python train.py --n_layer=13 --d_model=320 --n_experts=128 --experts_per_token=4 --d_expert=32 --d_shared_expert=64 --activation="swiglu" --moe_layers=[2, 3, 4, 5, 6, 7, 8, 9, 10, 11, 12] --router_score="softmax" --normalize_top_k=true --routed_scale=1.0 --balance_loss=0.000321 --balance_bias=true --router_z_loss=0.0001 --shared_expert_gate=true --init_std_router=0.0138 --lr_router=0.000631 --vocab_size=16384 --norm="rmsnorm" --norm_eps=1e-06 --tie_embeddings=true --optimizer="muon_variant" --lr=0.00296 --beta1=0.93 --batch_tokens=[16384, 32768, 49152] --seq_len=256 --train_tokens=254600000 --steps=8644 --dataset="wikipedia_en"
Below are experts of layer 8 (counted from 0) of a mixture-of-experts language model. Rows are named router (the router's row for the expert), gate (a neuron's input weights, with its number), up (a neuron's input weights, with its number) and show model dimensions 80-119. Each number is 500 + 40 x the weight over its row's rms, rounded and kept within 0 to 999. Numbers have three digits each.
After each expert's rows: "comes after" lists some tokens at least twice as common just before its tokens as in all text. This comes from a sample of Wikipedia text that the model never trained on. Tokens count by the router's weight.

# expert 90
router:550488487510532503577533500488419481465512425532476467482538579496538461439520505518507495440595541469469475518502535472
gate0:537496513498595472518475478535501502489514459500509516455529525500510559464539506489457493503572441517505533553489472508
up0:524479439457565531505454497460511477499543445488474592467504474547561523476501529514526462580458571466596500533546459422
gate1:536453477472507515583592456527473517544467582425538511543578477455465486447530576491441459466475536520533520476512459540
up1:510449492472467455493514466465421546464386486505540479470521460488493508440470548478518420527524562560514550456492498475
gate2:536575550518537458551528488530518493594479528562548497525516551515548441449416543577510496531520553422390533451479459519
up2:538515530530455519466549521519530455462463511547436475493570508551486492434516423485527490432468457426454469539587531520
gate3:535429536508492500483514500553459426484541468472531443399504530507491463532474482535504516551486518442478482398506373549
up3:487462526493456544506496462517443494464594442559601493470419494523475508520505511461486510455506486503491512505471531481
gate4:487529437482407474598497497576497500446558447485499523447511499507480490568501448501483501494504415538526514481464492541
up4:494558519604551470492566525490542466467411564507561536431545495488498425470463500460518587534517544599477514478458501464
gate5:543506463457496449422528491465490481492487532520493497454595488495510495522496564528453504498473509497437533531507445498
up5:531465478548472486558547445456507540522514632482579418487497506546477495564510493478557514436611510499470511506429494544
gate6:487520488502576508587489413530476462456519515487513506386519471509525452515407536570552412418546488501508543459544485610
up6:537436570567507534477444569532543472433503442451481557586521473462536558547460537509468513438489433487461523470472456430
gate7:527478504512478517514528473459537518473476402554518496480559491527494451534506537411578475489472428510425504499536546492
up7:489499446477511543555454431512473449475460443546526512478475487525432535524460444519479472536534522497433566529473501512
gate8:543454449526501504564452483482477474473502510530445501576496529568512507531404466517524509554502516496473460494524478552
up8:485529519495560519476504453549453537553493548493504460556456495537529460487512474554529481515485526507475492553567509557
gate9:491522462541504490496523431532525477506454523454409455527480482551492517527505431489482519409463456475491503541456517486
up9:439509472548466474506500516501458509516482419520546458490468487484512482560486552428484475565594501470499487448581509512
gate10:506470504495472545447487557486481532512525435483558507533466548487520509508494474543448499506538467510479516500605515459
up10:532447531461472517432506496526474516600519546517496557486501524514518626532487466529516499469453493540477445478546505546
comes after: "0", "1", "9", "8", "2", "7"

# expert 76
router:536483568486588531534467484484481519472488469474477510397538516541518469478472482504557505515623515437484557530479455484
gate0:443475502493502462567454491512532503508498528571528545484605494560529493507479469493471501466511480448537438511588511443
up0:539511472479508438504516570506569507496414500493526452442444484451475451486530571454519481537480506502500507477525455497
gate1:529493465559489574491530457535520562516508489530450481525480494446479457506515440496548576494445571480472514466490485509
up1:486511501442576476501414488455537567489485496442416503564513455445512465492488498479486548467537462544482496529573554489
gate2:489528444494419453462552411510494555503533530491489556435413516562469523520522525525485542415459556503471446540407499482
up2:459426593496542430485544485461489538505476531518524477475425521551534457493522485494510481573455510465465471497516459477
gate3:529484492477454498530474525488424526489503465453456526463516467517472526477472477475509522548520530508486455507483485462
up3:482531425539465541500431480448476523535527534495475421497466487450446520469434492461524496487599493533468446571494428533
gate4:555499489483538485497526433513490567528464524462481471505521482577544444470539397516560493456528499483543517464500485537
up4:487533504460566494425497532506523489560534488493450457545494505541427508542491533428515513613511520507510557482536495486
gate5:459551488413458468579569520508497511517506507528552516429515529495566575533529542432493435544492558449508562557466464475
up5:478582404558474441525506528470501535529473484572509441526473483507536597538531515527539488495569502504471509435405458567
gate6:484500509538500449527489435541472504486514468522477467488451454494507509591494531444498596554491520521503625543522485405
up6:550554546482517547451523487601485493491519470486545485491500521540511508464433523489530528436500522510396501442527489519
gate7:498538524573533498485486543458483469466497514461506526538550523489562423495472470558489484445491540578420461535516511517
up7:586519548521506458544487474522497516463454445493507488497457506408534481454514463501519480471486462521446475591510486492
gate8:584598505558509563494494459563513482497491501440544447513509493493511401538432527494420497575530481535500465448456520492
up8:542580462503508531482466435515520473616446521447545511515497559452523416465498541504423484433427476479457489489500557516
gate9:494539531481526482500526527545530476512558529559563456522484576470555430575500596431470502475435515515550447488499500524
up9:460543510523557540509480447503477438592472505557589456469502504501428502537550524511411490529492511501534502496501430511
gate10:481463524490495506507495579476371470488482405467523478501456541527523535549530476524558560552544632489473470548511495524
up10:525491468491460531573574550493469517480511495481495472462487511488484500493490497448502462415467478525475433506433448487
comes after: "0", "3", "1", ".", "2", "4"

# expert 105
router:533480493447534599507473540485543467539460489473511462461518565456508464482535576477514486485541529502487484528558429440
gate0:524505480516463494459463478447559477536497449528486467493499509558498473454536484507564520459557507544557440429455492486
up0:502517441501402513538502503425528504532549530470570542496501478506476541509557501490528536517577512374441493437495518524
gate1:546453503489554528462477520480504499493584480418467553458576520417486537418462476473480474515444492494517454464471488558
up1:549442468479474508563536452471540469481567451486485438451490525486569565434507579526524547521522562446482552507492408559
gate2:547524554480484468478473505543440508542515463456504541443455511527463508520482448538502554505505584444513478537471541483
up2:456500456497532460536488552498462558543522454516472538482538496521515527468530477513476419526468521536502461506446516546
gate3:562573517428588528529585515538522501504536509492502462519526518517506424467500456396454466552484499561479498485561508470
up3:570522470530546532530509461541486444474500507517501509477507480550541533507461423440446404473486570517458503520517581516
gate4:482524473541469526464538516464529506560497486525518477522518507450566500543457530517475524505515559565470465563500500498
up4:490499518497496534512545526448513523526480538568457526482468511478519448475485418509467511532485558537448476522516507495
gate5:473440475545444510529536524528521511410448517533484496506500496590467465479485524462483409476478477480433551564446485460
up5:450564495503509519528494532544538518484579411532462460488412483397486516500452483540419534536508464482473533504474502525
gate6:498521513486516479459436500427547520469506509504496454432417483478466527455479514471517473493509546416496552568474479518
up6:453506468513482498541518567581553486467528478596448466549499505473479534464495499518467491564538520534479525460550507501
gate7:489554530504473580450473448584518465483490463456540459502527466509515439500491461485576534479497509517513499495539456528
up7:495518572511508499442435493456417497485502527477471468391488525555542483497473567458417556517426502481502479498498533505
gate8:478491468498471515442449489466465437473524442508485522513490395523486581513482405593523528511497528491551620473470501468
up8:505512437517545545527476559450499439527535583474536431535485588540511519481485556477501468484588570514618437486518546501
gate9:487550463552550584531536457456446522550446420504579511478504472519507569524453539511480504514545517486495493511514456571
up9:536438527503497467521537462569491509472524458527546529479540555490483520511492516592446481511559561561576537465426544507
gate10:523492511538463515455585472556540515540489455461473506532513506506525505543472522515506524519520522490484534465524508476
up10:493506550490495552468475465495487523562467498530502578460430478524521525494532545499400519556527494500458474463529476473
comes after: "-", "==", "\n\n", "===", "|", ")\n\n"

# expert 53
router:471478527469502561523571579573480491472411424504512456488528562507499498398505542524508469443516555507521554546512486446
gate0:486536511526505567459488499524543471596451457536488525472475507504477540558526483510496484385551497523489441482468465510
up0:542426519448488512497524514485474486498450448552506508528474431460534455559525511433493453468533550529489507491491563498
gate1:474579509460452506461533467444459464452485528549458503480454506490496478521474484490502575501407529471538482518460548502
up1:507519524594456480512563550539545535527486514468455564547480492536579543499505598525579406566507508522573548497499460497
gate2:530472566510495448522528443482514523410442423439509444517536437525518523553539533494562447533448473484468551498499535454
up2:514516540469506545586478514482501491451495467513563474526539521483524429463539457558430494540511408521512452567441490521
gate3:524513418509473491510448521485445362542446524474422474563510507565465512495476474535500559489555537473566498561417470451
up3:551499455581460454452500537501497521527454440509591447567443464471515478467496525513506474447481471455476499517496518567
gate4:468562517540525500507522516510425458463496473504540515482521471518456482517603496561528508481521523488528556559479534505
up4:451497394547464519560526549535530548508546472506447492532494506514510558488531474545510528501486442559512550536436470572
gate5:481461550552513476511456427477572400495427462500457458527493543443498525436491431464507547481514443490502483433490471492
up5:541467510521461525516505525501482475515485488471482526515567513484518503477402395531507532534458472529498452541576448566
gate6:431508510483596504386510435417470536501476489525546559555515536489417487511521451487478492511467528540540484447540517446
up6:504543551493523461432533422494516492543537491476567497543496534549503570497468536550510400483459480496545496494477509491
gate7:492591439546454524510504507556483487494543450518504431461400464427542428525438530404481492501570458548548544530530552494
up7:517362568497460538534541497569481545523491510474509404468528504548529476529482534498470533500494501460543509478453467534
gate8:407493528481493482544538530445473553468433529521509484544501489558488556497448593505490483494546503431469484498540549479
up8:509546492492496497538505464500502497503444536443476514515441505499429499515461486501487502452526443442483510504501484511
gate9:484508443466510549465527516488460440542492443468465524545514443467468483550547496515470516504440552417497458585517616514
up9:415499415514485544486583465480492490470501543499402509516507522489470445480453541494461511433465485478502501544511483511
gate10:461573550494446546584411583506439558500511495466485460406583487426515525472541485534480480426509483423526522487499484443
up10:465475431508519505473486513412564430499490541537515445534425486455510538490478482501492510524509404558472500399534473540
comes after: " |", " the", "–", " at", " in", ":"

# expert 83
router:546463557503542478578455526505457474490423494531516432528487510469556416492553484555525535424487559456481455534492504522
gate0:507538483454488461536587465540546546489518533500560538500498517510577521453495549487427445486495525485475501482498461526
up0:521518457536487450501528544495459444486546482487480485529553516503491404513560545533511529460502470387510538440565532455
gate1:487464482485518559471566545451482498546499480492536482482463458522515422466442526479530503490397532537506467552489486474
up1:447493498534509435486480488429522507437479520494437494481503505477496461479483495498457444445492509527451460532474549518
gate2:516539528471486487506518439491484495516545539502540462474528500460513483516464462513476548553481528485431543530441426593
up2:430424460474409566564522486470481441544538495499544621496482528488461502469542555531533482512520524551546403532449515421
gate3:542451497468580423460422527468514436436519558477491507546445545474491498511520524502476520559486461483506428474415484534
up3:522524468500482471522446568452487454517459564511431493528512510473465495439518472563504453574496485556487438493481498481
gate4:456486490510458466507429455488427572508429509522576489557487406480555514453519508561528489504541518456433517493597537515
up4:513472509527428493461504509497549530485474521526500487567461516498505480543555536539442520490515523461480537528511411506
gate5:545462556457524524553519584458534425459495598424441502452471447450542542431533509510514520495460501467489485514535521491
up5:486470425512463564474471452491442526496508481487508485577517551537444480525480452565447550541481457490534437570463420507
gate6:489520473469430548509396484493492529453499563486509560464471488560523543516552505528594497444464494475469484531570461538
up6:483521501507462466506512521475495509470475441503492488576523457471480525451464504506462514476422482478529489470453505552
gate7:464503472561511488489508512551468503524482463532495449501540483500471431527515487525489540519459560503457524542458508467
up7:498473424518443458495465562600491499505540480521512596510445502450477483506596518464480513548541474465504554478486499471
gate8:521455545402547513519517491553482571509409447459479531496476450528526518497477562476465510568513475534484471577529470507
up8:545471534549513535513509441461497526474443501512552549500597505560518563446470463473510621511527519572476531468508570465
gate9:395476493460503508497589492472473496528526474492418459444514552505510502578556617534532487425477498493559523503393477462
up9:536504495473558510478504501538545464552475517493493500478545531487474401417542471466473525489471523572405517506524457531
gate10:528466540433469521532496617450550454488528451500484456523521494514517533451545556543548471449512364506574504474497515543
up10:538536543497527474517528517435482500505440405456552542444549479466548512462460571466505470531487487464501483501480487440
comes after: " |", "\n", " by", ")\n", " DF", "-"

# expert 50
router:544476467495567544579512484500481496484451461525467460473580568540541518450477482583520490443529563529449539504520547474
gate0:425487498427594414502558438506475512468510512478458570489510376473514531415543483451502524563501492454543534475495535529
up0:586546550561539548495455472448441550543548510538487507507546480516500482469519400507507521526528507516479515497496433489
gate1:525523405525460505396528540490437531467458453535506445488447508481518509555641517498456395492527510440552459538480541510
up1:505481501543506486531514488465533498517525460413495528477556533518469467468524442492511519544455444452493488452466558497
gate2:516523535505468509508435474453471492546433505504567501463528530446447539534451509505534552485541557505433512492499534542
up2:498478506596563554545511499454419521465545511523510465535508486485467455430523430527496501506501542565510504533544526524
gate3:456514508494527531502510490414414423443398563514521498568534496501518506574507514526453478508469493566444520506466492469
up3:496538419508526495532421454491464470553475473462494500422497470540468454482510498456526529539467531461526503465478529536
gate4:545528424569424505483490534472542526500534532520567458513519505569505525549519518519500490474513487503471506488497511441
up4:513514469532418496491541503404518456466601511486544496474509436520476531502491547401492513474518456443432451485513524446
gate5:521528562497521525523547485470439520545504511475522519586547491527466491491496443513485499563473540525444522517536445589
up5:480609518534499583471583526491591547482489539437488545540496497549475462566469491447544447512470505441565504577578554539
gate6:526459529503587556495514533463495411508558500552469514502514487513480532513440433464464448469576454543555458520526503474
up6:499526422503512469529491485527506494404484502489414491544503496570547455542519395509518511549487431485500526580497491483
gate7:526475513447452460540512484476558550429567523556535553470482499520458487550510490553554488511566414502459568465475489450
up7:499569491413463508535468452543518451461484496495413571493623496480537476482499474470490540533590472508471520530563483491
gate8:518507507449485434488505493593427497499473507492517524439541459475514467511501469548506543498459488481453575605504479512
up8:507492544493524481506481405560452501524508485538482488460544510512495553517482473542590440470440447484562526486508555500
gate9:523485521559504525481477530465482514477523485558506514505538531531524449515547486536459476574524484507455452493594549469
up9:495516397467508506462539516572457489542497554510430502492490491546404588522465585520540499543453519497484453464472483487
gate10:474508507469518607513575515438485579485440440475470502522460549490580486497525506518437472482515538491475468537532472475
up10:516501500447535541511509472548555519466454522508520551494451450461529516524542403470526500562453517516531510522469461529
comes after: "0", "3", " JPL", "4", "5", "6"

# expert 85
router:552506483485500543596491550447489441555508449515448479447519487487524473505484524545538477451494529519494494489505498456
gate0:535534493539507499500495424476498526457517537522547405457569526467416488475484499470463546532461463592541482487553434512
up0:458457492526577460542500428474436378522461507444472535535466514567478420516524497481513459507496483472485510501455512576
gate1:492508514561473483496569426497532518475519523613533555501492498519579486499470494450471462450510497551517538578475455548
up1:544615538543465469545512533533517476536584587537523509497526511546498454508495483536509568426500492451494510440523512500
gate2:461507489476483452504531458602462514446472523533457453580545523455524475490470576486469544493479486432465509484468516481
up2:515465442457470471530536504461511492470535497512535573489542483541550467468480535455478504551435513488492452533445529489
gate3:502527494495487517531532444432385435515520566429520581504584525514435512570536456473558530532471451454510528457478549461
up3:498469503541521507450448486432460549450519551456510501510539481464482490433499510408498559522593540461468510475446451493
gate4:532413503518477504574415449502505512418531467554510448552418532468546449489523542514565505520524435575519579505551512525
up4:546476516525460455531442529429546459522458452517488534544480486438405486423499456512496482443465509536501497460415486493
gate5:500506467516461464577522497470538473443444559533485475422484483483515463465487523547493488497458459481519523481439567466
up5:507481492492455563520468529508508489499534419552447485500480457538598517557511518463514539473511459481576523464525545478
gate6:527426486532562498531506517543508446491519536584473506534472457475533475485421565511525528535496471488517552508484501481
up6:478569485427488476451455545496565474485508512452489469477473486538475480498398495509553520513534529454559478505537549484
gate7:540415533486525565518552542465594455498519475574482456495433477509456533470542467468581535405579517497479494520441510488
up7:487405543500464479457486538541549443514451544495469469501464475443518432524517560506517545391533586512491444496518541451
gate8:483515559422490498537503489520509565522554547466458501517466496524495496551451533475472463455509528541529476521540570501
up8:558507513494478506517441463477469548475446507579425492533462464522499467491477543467458514596454540521503442524521547595
gate9:532531530466557528550570409447451495450543427476501493504536450451490491502498436487510494519515516481519459459540544448
up9:539540528503530531437532461430520487484540463504439487506492495484451454526497504468476468427524457535480525500532537520
gate10:432580548468572536545427554512561502552533513470416473552497534485552487483499544518542450560575529514528463506465501435
up10:501539553504600453497500522560525510511625507469528471475460528499607522454455481522478485517553489483483510444525455528
comes after: "0", " ", ")", "3", "%", "4"

# expert 61
router:505464558503564550551474565505512468518505455485529470448573590532498528452513511492516511465523482466484567508519514472
gate0:454524548489516484582436504486451529475492457492483540551509494482460475535518498487458481458495508522607482493459462464
up0:557589555430506578527490490532545459477514608521518510512514544461497521437470560491460463556499487558515455530526485446
gate1:541523504443551444376512426550514458483529473449501483514553575566440529492448521441540532492486536460458486498516552550
up1:476443491498481476500500551479474526505519463517498481486511442531499495583495491507464486493542459496452543444487555447
gate2:580488477457547455571486470499590454556486531419513501539514603500445553457530485586449469428503492577436508528526453478
up2:502468487484452467587569503512500523494483489483451589509527555504485499485444546466498491498546496572482492502524529478
gate3:536494451463485528551530463527482477496480498502426461534483491534493500501493484439513506567483446455534480495482509434
up3:504501497481457474499519509485501498482528469583492566469448564455492426479514551486502419520499438443474457528448566573
gate4:578525476546535451565487511573464449438505482397529512472472453447429551452549498466538532472500514499529508543400509516
up4:523485544426558476487502485503486483469540478492496567474517488547469509533476557504505432467511531474583489462518500574
gate5:454437480611520545528476428518379447472500471511490586515497508468464511572475610492493544488459509527498532519530413514
up5:522561476516521464495508453378453523475522451555397463507578460560473565534507455529527528529507511519489492508483476466
gate6:521556540484487515497465471495469456463602444483504496537502608458500523465513474556558448510465437465518621507563570510
up6:503502491481472509570506502502508474531460470488492548483620481487561535507505475484537551549482557494509442499469634440
gate7:505484541599505504461475547521507519432516489443528497462517502419501469509420522507486436380437408485550490504506528513
up7:507476464473442516552449512517528484529478567505510455491579446566526498483469494495535503468546515476452553503516489506
gate8:526475519442541519582443508516549484535500591537478489490474577466425500473429526563505549522508517498519519495513490527
up8:477531544482471473580448489532470460542504531442578532524559508486511477476470416590426500489508494602494475484543520519
gate9:415549485469580540463467544519508530525569514604438522529533463493481503525497449491611513538440475538515526515562432489
up9:517545494558506484544490500439487453510534518494504459532418483592509499464540522555480520546518545479586492481434533463
gate10:566612518474563466567492458480507523517515497481499467493540425543489471489490530439521490552528486498470509413541490477
up10:505483500533514517477491466443529498478448556531492419576531432526499601426534529432508480428517524599526548546470482492
comes after: " No", "1", "3", "5", "6", "4"

# expert 43
router:533527482542515556552519530506529516535452453562499474478527467548549526469611525514584501518506516470438512524458453465
gate0:484483555552498437472466531476490510505534478438527527500481430468492483588512475458447550524521489509491502483594501487
up0:469471552522564472493490517509470467616470478466495535525450453517451451575473473448550492459447484577558441504474547580
gate1:481461495559449525496578525525530474489496474473496544482505464479544533445504576476476492517535572494508468517511565502
up1:492455425527491510469472529540491453458535471446491525519494492427455490452442541599489541592539538574475550490529439532
gate2:504495588510450540517433483527448564436512513555454440480420501478448513483531529526530476574561530534423459494482475474
up2:563475538442491555523538492381544546484560571524459514463451455501437520510496564505484485512519573489571477459461517568
gate3:537504495524526467512498542540497520457544480526439461444586439563499472516527494468529538453493432505524519520491523490
up3:541558468438578509494485471409451421499410514527493507581448547553533527487437488490489444531439486496476427549529517436
gate4:485463558424442500516527493461502475485521496479473448412433531533507480539520575517537466614535449474511566476485514509
up4:503500535427533414454502490504451505459559506496492519410434546596509534512487596513532429481459445542500469549468471581
gate5:451497470488522476410538549543538524486451455501471493460477540521537534472567518514487460533521452518497585497440528450
up5:450476480490532546578495507475414473520593500551485521485476508526450484510485453444480454504494478488464409501517486418
gate6:532454445507469522486431462455459561529467442481485485496508544553501497458519540479504554482502450483494460481489547480
up6:508497503441506504483483520545529521445599568510493498519569528545521504526500467460501469516524495486526529447504492460
gate7:582498594552494487509511490534492542459378484515507447477484492502482472440497457458514496490562478505473553460414452488
up7:524449494524494459485509492479530490500565509482486459453534517516514542520470537586461567523450572485556571525468494442
gate8:560503496575496526516513563495553471478453594491445457492490574535467547475517481482417456490474568474463527499484440493
up8:486459498462466516523478530509503483501486408456477574565572504527547498505498508562498503495506525567484474454519434484
gate9:520461428419488495533567452463531440412479521561473524528495574506500451475493535495479514497521517443500437559518457532
up9:534438502504512378498485456590497482439457599601499526521466462498560476433504526513537493504524521445524456526513464496
gate10:514468459487501498573518478514488522494458454520509514479494495518489507497574531545509503471534502541464479480515455539
up10:521473507543503440464505518440614484499525479544479458473481472514530537457525538497539457465500520526507466458477455501
comes after: " a", " the", " an", " and", " of", " The"

# expert 121
router:497520486539517532512508468544464466492410485482536390506497490490552442484474494513499473474576664498414535509511493506
gate0:468451458482563541553524499522428454460480485494471498509489492449475525501516390408490448517535572488465488552505525536
up0:498479452456562516487374465426560600420540581459513475509490481498576586535539447490432498445535524480560479518499455491
gate1:545493441503520499563476529497436475461553499486451457518526499538491541438440469556500544501603510543520553443534537455
up1:500561517484511485468648542465489512436503505583491495485481523534533489439503530426535522438410519455560487573486448544
gate2:532532449505487509544520462545419459463493487463606499478463474505471528505559470466528514493541550544557475559521481465
up2:489484484514510482443554488543502435524557425602522452502529480423494504527570566570491571477528475539588526532495521476
gate3:406498518490522469469535516407467442481507479485495498558552522477520486529535502461514511611499533456539512474510521504
up3:509513523489504501424510517488408512531460597467459465523507471489517467508540460470461548465436486503493525534451542511
gate4:473513492521439480491477413441483508465493598441448426479493481521478467545487588520473448518518440452422483515493567559
up4:489486512456494533514519548575432538456495446514446466500522507495403474521557514403472466481591555522516510488574506529
gate5:550525494480506465500534444512475502504572462473472456499479536468560522443487508572567550481484546493521491517517474562
up5:530556506524494522556499506512468428550515503459511431481505457429508453478524553498477499450493461478412404469467491455
gate6:506497469515566537544497499454534540499505450500485497479555465470508506476482604405522484479525517510522521467503519447
up6:419484442534486458488555540527553480471436503485454487497483465503536519469442563429589402492433545466495537539516480400
gate7:514457556488457532498456500491457479498509523496493478495508530518518535477502540567510491496495449539561476512627494466
up7:561467481488471443430485495521447503572504495488485498558487455516506465460502482554499459545517509540547608536473488496
gate8:564516465482497473538470572512471464432524479527546521435543537549515477549557506540490499487523517473496484480530536470
up8:482453486484480504486608510483499527471502434540607515539470499558479514535500512499515491482426405488561468506475455490
gate9:549453463453506520547550475530515476482486582543509466514466507437512502573503518449517447462482552474492509447600503435
up9:512559508561531469507488502458423501441488533438507517559396524460499487501614471459459559524447495487497438453519539517
gate10:552514544535471464543478446440449489493491496480458547489479497505470485513501481568565498468441497530511471478534542533
up10:480529416422496469482468595449521526531526467485490496413482407503579452540482498536558535584468538525436498482464547503
comes after: "9", "0", "8", "7", "4", "6"

# expert 41
router:582510480528554563529474561518488449501466525463516469487520494499530467517469573576576552431480602490417514510501461440
gate0:501488489473469494573476558437505493499506453502467458437550522470506546545509553525513417468477457485546522486508507565
up0:552513511460572483474531541545493471519495440475516504507526568419510417441431408465415509467541413526496525527552459504
gate1:520450530455519522511509502533545426541535583450499540431510485536502554393500541467530440440566486447560491544467506502
up1:414524429544534543527483517547509489463529519492526511479546520482608508531537503508504514519550514482466483548467496451
gate2:526478502439461489551488584510444456518546513526477418500552518520480513526524509560460540524514479449501493458510498510
up2:442510514474496556516544461503419454512512485524474576481504532485488485431496483499462522534511567484463554548522490389
gate3:432526548496550538489575492544504514499535472511508480470534558551487559424506497479405496526490569536522543517514539508
up3:452475411526436562545500516589460514507472499573583502502469523490497436482455547504474469545422467434505495443598494474
gate4:495500499521415479480500491473481524443514505518550492566431529520528506422500549493514506484431401451516432492454516483
up4:491393477535484478439517457475522521543497472515546522426470457502470479433486428494520491456531511542446509467498479426
gate5:477498493469471530562482477418565482461477478501544497547482483537510540405474481441460505526526474491473415541546445522
up5:522489442500559422455502446444455475513544484516510478448545489539483429538441498495507464525485496463498520448424487450
gate6:503523446486508518571522486493518477513516515479469552453454493464498575481494535444515547535471462500458568561489514454
up6:547503478518464494515419500469480523526496510456502531486453512488498519551553446545531532476491463518550487450514481517
gate7:498555553471480511498521531514502488550486460446443468427502518479463553540495492534520555500450482509456433451555483555
up7:532487528490459559452472502506464493506448477428415443478493440503445481530484484502520536436451484590501524465481476511
gate8:534485531526512542474493375496553550468518563494526511462594466483485500544562560575536554498502526447507500518456539486
up8:468538489482540465535528511504546504522501552481629578459487467535483520511430540511513490539455547564569521514531538551
gate9:495513475486504406511490524503527442543492529539559503516480434480480533497438514468537524399472502525439552485531464484
up9:505583492543464532533515500434459464489456463446420477544473455546612517472546467544500451519498487513497591513492486513
gate10:516548548505515556524494457439479495462584503485528544453558437484537575496535466531451529506482547480482560526494466390
up10:479498583528435490496576531529474510489521540535464560495489454519458492493489540418462527482429438571504504532478559544
comes after: " |", " ", " |\n", " %", " Votes", " Notes"

# expert 11
router:508597474504558540560472520534487470514533462593488461450526526498562394511486502549540464475519600496448546503531491512
gate0:502442527458555441532509446526458589437572520482520529513505456519430487508518468455485475435493525481528433478510469515
up0:454564475545521498495467471448514418472463497504475478518442438529467459553510542519510553494527436414508574452539459478
gate1:486518480536452510463457535526513547536457494496506544456503518429519426464545531499517562476518478439409518514546492556
up1:512468467478563500529464526517454513469505521489533430493540417506506483486527414506484552437609576516535481550584526468
gate2:498469534546440497498506456548514536461547489485459458512510470532522512437527520560507467492442515544562529488497509456
up2:607433435540467571505431528503521464480544505494493477537515500519496433518547485546515469467573525493571451436522580468
gate3:444466446482450602496475502517496509498477535563437468513548511529501494474530509626565492505537461448475492484496469517
up3:459453457562485497487478521494454425410551535416560427502577501462455480516496582526526443467435459504555513452498474449
gate4:534514457532476510448452479493442467528545437502543430555498516470540509492437449470440435535522548476489523455476501499
up4:514578484474489538554518463550451511490527468426515490517448501458530532505501531518526546555485513491536474493503529501
gate5:489541450467489483511521519589474474584622476486562523503537511511437610537449432515467541527576519509407545479572482580
up5:514465540423500512466403534558464509414455536498478444498430542482534566445546472421499456532462534491489506531547474429
gate6:525518518542476405555450522550489551472490535495538497473433485493565435479533435537487518496476518586453460543522564528
up6:473491451509468506545503502508490547474528505506519535466427555425502463453455544526628573446456543476500477519509465568
gate7:463454502498449528567511520517495492520486489476476473575509580517481540569522436454564510445483468480509503506509475493
up7:487577518514490491544518564450503478494517460546481548477603467528460524480429468520479489506452508448430501467525481568
gate8:398496497484457419494545565544472510525478567528545515528539489491495499570470517489431467510461540473466491494498543456
up8:476545507476396493537506513477528545474464495493537491546453583517564506502443554526502475429480577413475413518468493568
gate9:526524543503513526515567504475529512483538515500504487444549359519527486518521539507534503426531515555534586477515513562
up9:478453498525459529508436425472401542561457439472424480427469414476471479505545501472560468613461475502453472505420448546
gate10:405465524516506475497467490436554512552505537556477531515511509443493492519506437535523493543605490479490510472442535476
up10:497448539534487471473430571461516530541496512494463434505439447469448539514564558507477457476502484528483417538492493532
comes after: " |\n", ")", "}", "\n", ")\n", "4"